config.toml
experts_per_token = 1
hidden_act = "squared_relu"
moe_layers = [0, 2, 4, 6, 8, 10, 12]
router_score = "softmax"
balance_loss = 0.0103
balance_bias = false
init_std_down = 0.0
learning_rate = 0.00302
train_tokens = 316300000
dataset = "wikipedia_en"
Below are experts of layer 10 (counted from 0) of a mixture-of-experts language model. Rows are named router (the router's row for the expert) and show model dimensions 0-191. Each number is 200 + 30 x the weight over its row's rms, rounded and kept within 0 to 999.
After each expert's rows: "gets" lists some tokens that make up at least twice as much of what it gets as of all text. This comes from a sample of Wikipedia text that the model never trained on. Tokens count by the router's weight.

# expert 8
router,224,180,222,163,188,224,183,164,279,195,176,153,152,145,224,211,232,183,187,227,213,192,187,214,162,145,270,234,172,172,239,153,179,199,157,221,188,198,259,156,167,224,222,166,241,194,157,220,156,236,213,234,251,251,211,251,212,221,173,187,223,204,185,182,181,195,228,236,185,266,247,216,209,199,166,196,181,233,193,211,212,232,229,229,234,154,232,197,124,224,178,162,225,203,198,243,200,218,168,219,178,176,212,187,239,224,154,215,167,211,262,254,217,183,168,207,204,202,194,205,223,223,175,148,197,220,183,210,262,208,161,200,236,233,196,171,143,170,226,222,187,178,249,234,203,165,171,174,194,224,169,187,204,204,184,198,184,232,237,217,197,189,202,231,205,194,231,192,253,196,210,145,172,157,238,227,236,193,206,199,209,206,150,208,134,176,172,184,207,195,161,198
gets: "0", "10", ".S", "es", "1", "18"

# expert 6
router,237,199,211,164,160,242,190,184,146,208,240,192,178,233,212,225,179,182,157,141,154,153,195,188,205,167,237,241,234,204,238,222,223,194,201,193,250,149,246,172,187,194,219,239,171,207,219,207,167,168,187,212,165,213,249,190,198,248,204,223,187,232,258,243,216,161,227,240,224,226,221,220,225,157,226,194,191,177,195,213,128,161,201,182,180,197,146,162,170,209,169,138,237,213,199,207,220,201,223,208,184,258,191,221,174,181,156,159,193,138,233,174,201,135,175,206,187,196,199,209,179,175,184,190,225,192,177,226,236,178,174,197,190,206,243,173,202,227,183,193,234,135,195,198,156,181,211,179,245,181,242,229,178,177,196,149,153,275,218,155,168,188,219,228,195,247,205,236,232,216,168,167,136,196,173,203,176,192,206,210,242,203,235,230,199,167,238,168,203,219,139,170
gets: " (", " to", " |\n", " –", " /", " in"

# expert 28
router,183,193,172,207,218,220,265,195,202,203,242,152,220,112,196,161,200,221,237,233,240,168,207,199,150,194,179,186,211,220,215,233,192,218,194,158,225,191,163,176,201,206,185,196,223,158,163,158,255,162,168,212,234,203,214,294,178,221,223,149,182,180,196,239,201,198,189,238,151,215,213,161,196,176,188,163,156,157,223,204,201,238,186,131,183,228,154,250,168,204,193,159,184,177,226,195,192,262,210,182,238,219,165,198,215,202,207,189,172,259,199,179,201,213,223,176,149,237,179,180,232,201,236,165,250,186,222,189,181,196,235,188,218,247,257,194,213,183,185,162,215,182,219,230,201,195,145,205,170,236,187,177,179,240,175,175,208,212,179,253,196,196,213,172,189,147,195,208,229,253,133,177,230,186,193,200,205,154,177,221,207,261,137,223,155,203,191,240,191,204,246,200
gets: " ", " |", " were", " are", "%", " /"

# expert 18
router,172,194,214,203,182,166,179,180,274,221,196,170,180,273,235,230,226,178,215,205,259,195,187,202,167,261,249,190,199,222,206,231,182,169,191,178,173,273,203,154,175,190,180,251,188,223,219,202,184,229,211,147,195,236,154,160,174,196,219,192,196,170,179,219,217,256,228,165,222,184,183,178,184,177,189,159,178,202,170,223,181,153,167,218,221,230,243,189,165,244,204,198,192,199,182,219,228,199,227,182,221,245,183,165,177,228,186,204,226,217,203,204,210,159,238,190,159,174,152,243,214,189,148,208,196,244,154,152,230,229,179,189,251,195,206,204,171,241,231,211,193,216,206,220,261,172,221,124,272,146,207,234,203,221,174,240,243,239,137,222,179,181,199,164,192,201,191,224,209,228,189,164,169,253,219,245,177,163,222,198,279,238,202,202,210,183,174,202,223,233,196,197
gets: "|", " by", " in", " Born", " of", " Genus"

# expert 0
router,261,195,199,184,143,209,209,236,200,261,198,203,207,178,213,207,208,265,242,197,148,169,207,223,254,240,203,244,167,178,216,221,161,194,211,194,165,200,174,261,174,191,207,186,174,246,219,207,165,218,208,292,214,187,220,218,171,240,191,195,213,206,232,161,236,194,216,265,194,206,226,224,195,232,226,198,150,208,228,216,185,227,214,203,212,182,209,161,224,233,188,165,196,208,186,196,225,186,196,159,167,202,244,154,212,186,159,261,205,177,183,212,223,224,217,189,135,207,155,169,206,207,220,221,169,157,187,215,201,186,202,193,164,216,153,200,190,190,197,201,230,171,197,239,115,176,196,246,227,230,257,206,234,173,236,161,248,196,235,184,208,214,225,176,148,217,163,216,238,175,227,186,247,120,192,193,166,230,215,191,203,252,260,146,211,254,220,207,194,224,232,222
gets: "20", " ", "19", "th", " United", "18"

# expert 10
router,201,222,243,199,225,201,251,217,181,167,262,172,161,199,203,194,189,190,207,201,233,226,200,206,226,246,201,210,233,227,256,249,193,196,166,238,178,165,237,187,188,174,153,214,174,197,193,215,188,193,217,128,177,208,208,164,181,240,225,213,200,190,180,180,183,263,180,188,162,247,187,179,230,116,191,143,161,279,239,209,227,233,132,203,208,204,207,225,203,233,185,179,225,218,180,203,202,173,214,251,253,195,230,222,214,259,179,236,186,246,269,169,215,214,184,211,214,153,237,234,217,218,240,245,148,209,224,177,224,172,155,199,232,169,224,158,168,174,200,227,183,206,217,116,175,217,213,169,193,239,232,203,243,194,156,183,160,249,212,215,259,223,167,236,195,229,204,208,192,191,178,193,206,207,192,177,157,193,186,203,236,174,158,246,163,203,215,199,218,228,218,212
gets: " and", "-", "–", " or", " but", "-d"

# expert 31
router,162,148,209,192,253,211,151,245,230,209,236,206,202,207,169,220,211,247,172,212,291,203,181,196,188,171,161,185,269,231,151,237,197,173,180,227,204,168,185,207,210,164,174,140,248,216,236,182,159,203,240,236,191,160,214,197,188,260,231,202,187,170,189,186,207,148,204,186,232,207,228,195,210,152,178,141,169,174,202,241,236,222,153,204,187,220,191,188,217,228,166,234,260,226,173,175,228,175,244,197,236,163,198,198,182,153,282,201,202,154,189,228,197,231,197,233,192,226,184,169,196,206,217,156,229,181,152,208,223,168,231,154,198,261,189,192,224,184,164,275,240,181,200,221,235,194,196,222,206,248,185,217,218,217,192,221,269,204,151,224,190,195,206,221,152,248,184,176,193,175,175,250,203,232,185,186,176,222,191,182,174,197,195,206,190,211,179,139,191,212,193,176
gets: "-", " was", " years", ".", "–", " year"

# expert 12
router,149,146,250,161,220,244,263,229,202,254,211,174,203,191,185,174,231,154,157,158,190,159,212,259,192,203,179,259,221,189,210,210,170,178,217,190,227,199,180,258,167,209,220,192,166,211,240,244,240,205,222,196,187,230,191,185,256,175,206,162,195,185,189,264,128,205,218,209,149,260,246,237,187,229,173,210,221,164,172,237,202,204,216,166,207,144,132,203,147,234,189,223,201,238,211,148,219,223,225,156,156,174,191,180,187,206,220,216,148,173,216,216,212,208,230,180,188,151,207,208,230,188,229,217,156,214,254,214,203,192,151,163,172,192,149,193,182,163,236,217,176,229,190,225,170,253,220,205,203,183,198,187,208,186,203,169,168,208,232,200,206,150,205,176,147,213,204,192,182,216,188,203,204,183,170,224,160,210,221,199,210,202,245,151,228,168,192,160,253,234,168,248
gets: "19", "n", "st", "20", "18", "s"

# expert 2
router,151,188,237,188,232,228,243,209,215,191,170,239,183,142,202,207,211,181,192,170,150,188,215,181,198,186,197,186,248,183,232,216,183,206,211,208,209,193,204,209,207,202,232,175,207,217,217,237,191,184,187,208,195,206,170,147,222,161,238,223,213,133,229,209,229,217,236,244,197,202,177,232,245,154,127,179,183,165,268,165,125,203,194,161,233,273,246,193,223,171,223,200,219,224,247,194,208,225,225,129,219,238,205,184,172,288,218,173,197,179,196,200,185,186,226,227,184,149,163,149,257,258,234,189,184,218,157,247,225,203,148,209,214,251,230,120,223,177,180,198,238,224,202,164,140,189,209,192,189,229,162,192,198,155,240,242,233,172,175,189,203,172,217,223,197,237,212,181,235,195,177,192,192,207,160,187,240,211,171,188,192,195,195,225,214,213,199,152,207,229,222,213
gets: "1", "6", "2", "7", "3", "20"

# expert 4
router,160,195,185,170,221,227,217,246,138,242,170,183,212,215,159,162,181,191,230,173,190,206,179,222,219,193,174,175,216,206,195,244,218,176,249,233,225,158,194,169,218,175,207,172,201,165,165,211,173,206,241,173,202,142,209,173,221,183,213,205,192,244,208,228,190,168,276,220,236,196,267,199,233,216,198,260,279,145,179,192,174,173,186,267,202,186,180,205,225,156,244,192,212,265,162,190,222,182,219,248,217,128,193,198,190,236,189,231,135,186,248,190,148,230,162,220,192,211,267,233,220,217,202,246,155,184,241,161,219,164,208,199,199,220,218,206,223,191,194,216,222,212,202,193,175,221,160,235,200,190,181,245,188,172,242,210,200,200,140,232,188,208,241,196,187,202,193,236,216,190,213,154,148,231,221,192,157,151,228,157,214,214,243,163,202,219,209,141,203,180,205,207
gets: " ", ".\n\n", "\n\n", " |\n\n", "==", " |\n"

# expert 30
router,195,182,181,158,247,238,145,226,192,238,195,209,185,176,195,213,215,187,153,165,175,213,232,260,232,151,203,258,217,212,226,227,206,172,199,241,192,155,177,226,186,205,221,175,233,178,238,223,191,206,240,268,184,208,258,179,194,196,206,207,182,206,184,167,233,155,223,221,172,146,221,245,219,155,176,194,199,232,198,192,201,220,203,190,193,186,246,222,142,238,173,158,202,193,212,159,228,203,152,116,202,169,173,184,218,174,222,179,189,177,205,200,207,197,215,210,192,197,185,174,178,211,229,213,195,139,169,271,168,168,205,182,219,204,144,172,170,180,226,168,231,160,200,216,167,202,166,260,166,183,225,193,236,154,240,148,248,191,213,184,177,182,238,197,176,229,145,217,238,172,181,219,235,191,166,154,179,228,200,173,245,252,195,143,211,170,145,197,168,213,151,245
gets: "==", ";", "19", " St", "18", " Man"

# expert 3
router,158,191,193,183,144,205,210,211,228,254,196,211,198,196,164,270,177,206,212,197,181,164,217,213,164,162,205,270,243,150,189,237,241,235,168,217,186,157,148,215,207,214,202,217,203,213,226,231,172,193,188,210,214,160,175,196,215,222,202,205,193,189,151,184,239,220,220,252,199,227,201,205,205,239,176,147,186,174,188,202,192,193,152,133,248,178,275,204,171,196,216,140,207,247,188,169,233,159,219,189,224,235,183,171,240,276,202,237,177,237,207,234,209,231,206,206,191,229,227,170,245,157,195,210,224,210,118,258,184,179,201,202,217,218,197,182,139,164,173,202,253,210,190,238,187,195,180,208,121,201,211,232,216,177,225,177,181,189,138,206,202,245,234,186,129,207,184,195,247,231,178,202,162,160,163,233,180,190,181,178,184,206,190,162,206,196,175,182,195,166,204,229
gets: " and", " which", " that", " from", " as", " before"

# expert 15
router,206,168,196,194,174,206,180,243,168,216,195,200,178,225,247,200,236,194,191,190,201,210,219,211,153,152,173,220,232,191,173,227,222,191,181,230,179,182,185,230,184,176,222,199,130,252,223,208,150,254,223,217,135,252,205,165,192,206,177,236,201,167,207,199,217,166,235,205,200,221,204,188,206,216,184,194,204,198,223,232,202,208,210,201,149,212,249,214,180,178,189,235,242,205,220,204,218,183,202,207,178,225,122,206,178,185,177,214,193,186,166,205,242,219,206,233,132,199,164,172,180,188,285,173,199,189,218,204,194,203,266,222,163,194,194,228,198,166,199,170,201,198,239,247,161,246,182,247,204,202,143,191,185,200,229,194,253,190,258,258,121,191,219,235,233,253,212,194,227,183,222,175,146,181,174,218,154,219,159,222,219,218,184,159,174,264,221,262,300,188,183,190
gets: " a", " the", " The", " more", "The", " A"

# expert 19
router,146,185,230,192,221,181,182,266,208,218,170,192,174,202,196,204,245,202,236,227,198,158,246,200,197,166,255,231,225,193,167,196,196,211,226,210,201,160,180,215,144,169,230,176,246,220,215,231,220,181,216,181,181,180,182,137,184,149,207,220,199,194,201,191,211,182,273,216,180,226,217,189,218,233,152,175,201,216,175,244,208,246,195,169,224,225,205,146,135,164,197,237,251,214,237,183,206,218,208,145,187,229,199,165,227,241,192,196,157,169,225,218,174,201,199,220,217,248,206,174,160,143,196,223,152,172,202,213,202,224,183,234,205,176,206,196,162,173,202,188,239,135,160,311,177,206,207,174,120,214,182,207,205,203,202,243,181,229,231,222,181,151,185,214,180,267,171,201,255,210,185,228,215,205,187,191,146,227,190,167,196,216,243,161,155,198,182,163,223,164,186,227
gets: ".", ").", "\".", ".\"", " .", " William"

# expert 26
router,158,176,193,167,203,179,142,199,210,197,225,230,213,170,165,239,166,161,219,206,201,250,210,229,251,156,196,178,191,158,215,197,203,201,116,178,164,162,236,208,201,227,220,242,262,225,242,194,213,240,198,251,177,191,253,242,206,194,242,180,147,246,198,243,243,239,212,189,206,134,202,197,218,259,189,228,208,193,231,168,200,227,203,177,190,212,154,176,277,173,219,253,206,219,231,227,192,235,207,159,220,220,227,172,171,190,230,223,224,197,241,172,168,249,232,237,198,191,164,187,209,193,176,231,193,165,245,165,218,152,175,172,222,218,200,201,190,175,181,205,206,164,263,117,227,172,228,232,189,231,204,190,225,203,143,156,168,199,190,167,232,216,230,177,186,193,187,218,239,173,216,194,197,205,179,172,235,236,250,189,178,232,230,210,233,218,242,180,237,182,197,172
gets: " ", "oc", "ib", "am", "um", "ab"

# expert 5
router,213,167,229,174,168,133,212,178,243,151,179,186,144,169,212,180,146,157,216,234,188,188,195,265,194,212,220,235,256,162,173,198,243,222,177,251,235,181,188,219,197,205,191,215,212,224,168,219,181,193,188,212,208,183,201,265,225,259,219,163,178,156,185,228,186,286,206,219,181,184,179,205,173,233,210,197,203,156,169,216,175,227,233,221,189,199,192,241,167,178,143,182,247,212,220,249,209,192,175,204,181,202,199,154,163,206,233,154,214,183,217,185,167,169,242,170,257,204,183,203,301,215,230,162,203,199,202,195,187,213,171,171,202,187,211,145,166,187,178,193,272,201,237,202,174,204,189,214,194,177,168,151,229,158,218,159,192,210,223,175,151,163,211,152,169,189,189,181,238,216,247,175,199,240,168,212,163,261,215,193,200,177,201,170,169,189,155,213,229,199,161,184
gets: "\n", ")\n", "==\n", " the", " |\n", "==\n\n"

# expert 25
router,201,263,205,192,183,175,209,163,172,195,229,238,153,187,192,166,207,146,211,216,172,185,222,269,174,189,235,190,235,171,234,212,237,195,252,170,202,225,170,140,189,170,148,171,147,234,206,206,222,221,119,120,165,184,245,198,194,179,238,200,121,142,251,186,191,212,230,200,208,162,238,188,203,175,181,189,158,234,224,214,240,187,179,167,204,191,216,209,227,209,188,161,174,177,220,250,223,211,238,190,213,196,205,216,255,155,203,195,176,191,236,204,233,174,162,174,209,167,246,204,146,193,244,213,180,246,185,205,200,213,216,188,176,175,215,189,244,249,229,180,232,228,278,206,255,240,240,190,230,236,206,210,164,208,245,236,162,220,153,225,206,179,185,187,222,208,196,216,167,199,219,199,214,172,216,192,219,183,179,230,206,225,256,212,195,252,171,230,202,225,193,230
gets: " the", ":", " his", "'s", " |", " their"

# expert 22
router,226,194,150,170,222,207,179,172,191,237,211,207,223,154,222,205,160,173,244,228,195,202,224,236,145,189,254,211,188,174,195,213,195,158,210,172,252,193,230,164,181,204,178,170,170,239,199,230,232,232,148,211,195,187,219,224,219,244,185,167,217,243,163,215,196,222,220,207,166,182,149,173,234,230,196,220,226,181,173,188,148,173,262,263,182,175,188,219,185,209,230,224,226,185,233,158,237,174,228,206,128,117,141,205,195,169,204,184,162,170,178,207,120,209,186,237,215,202,200,212,180,219,205,207,242,170,231,187,162,208,232,170,212,216,181,188,204,129,155,164,182,233,216,209,199,236,207,274,192,160,196,223,215,229,179,213,176,165,183,214,206,155,222,244,214,219,232,239,173,140,162,220,149,254,197,203,194,158,200,198,180,150,190,260,210,203,184,214,221,159,208,186
gets: " of", " in", " for", "'", " In", " at"

# expert 11
router,160,225,171,196,193,178,211,248,164,135,203,160,235,136,172,176,195,187,216,207,183,179,233,215,224,171,260,245,150,216,188,203,208,175,193,217,221,179,183,178,156,160,190,209,208,187,223,213,146,156,169,199,146,222,234,207,177,195,220,204,192,177,196,203,176,156,249,259,182,254,192,159,184,195,155,173,205,184,176,226,183,179,223,235,174,251,185,164,240,216,264,215,209,211,208,209,205,259,239,200,178,148,179,203,200,188,174,185,195,184,163,174,152,176,180,208,197,207,189,219,188,192,210,173,157,204,284,229,133,165,187,214,249,218,258,166,231,207,196,270,236,216,223,225,169,171,210,201,156,189,171,249,188,181,210,210,168,222,178,176,239,218,231,189,177,194,254,195,185,138,186,150,164,244,231,211,161,174,192,196,234,165,224,215,151,252,200,161,181,186,192,217
gets: " \"", " he", " not", " it", " that", " they"

# expert 13
router,199,173,205,169,222,200,242,236,203,182,236,160,208,217,222,181,247,229,222,192,143,236,243,198,174,191,180,216,196,168,215,188,153,228,198,231,201,167,252,172,270,156,174,169,178,287,163,205,218,196,202,215,204,177,211,190,229,235,232,207,189,254,216,153,230,216,250,230,203,207,227,224,241,248,200,176,172,172,170,218,247,164,231,194,215,235,167,158,202,149,171,223,272,232,246,245,234,175,202,181,185,225,209,181,210,220,226,186,204,200,193,194,175,176,218,232,219,202,189,176,209,185,147,216,190,178,211,200,231,179,192,156,223,192,233,211,197,121,200,254,237,206,235,221,148,184,187,203,166,219,223,241,205,192,187,173,203,223,244,168,209,122,179,163,217,246,161,214,240,262,189,213,191,196,148,164,167,241,165,188,192,241,238,176,171,178,151,244,210,215,185,214
gets: ",", "),", "\",", " L", "',", " T"

# expert 9
router,193,220,219,174,206,258,233,184,209,197,188,162,235,244,171,231,225,214,142,242,206,193,228,173,180,186,159,272,243,218,252,212,201,207,178,121,228,164,212,194,205,188,224,126,289,196,184,208,157,244,235,215,167,213,204,210,206,169,213,233,188,216,233,227,261,251,209,216,131,198,170,214,246,228,188,209,213,293,152,214,193,197,207,200,146,233,242,181,205,194,182,184,168,158,170,178,211,147,206,174,201,212,174,203,206,204,142,191,232,164,195,219,206,213,189,187,218,229,259,147,206,236,161,160,222,226,216,214,221,197,188,202,169,215,230,186,260,218,192,208,187,211,255,217,199,190,173,206,154,166,184,217,213,223,201,183,191,153,241,196,178,233,199,182,226,191,198,219,227,199,178,196,125,234,211,207,228,207,140,183,197,177,210,201,215,182,169,203,206,241,149,203
gets: " ", " |", "–", "1", "3", "z"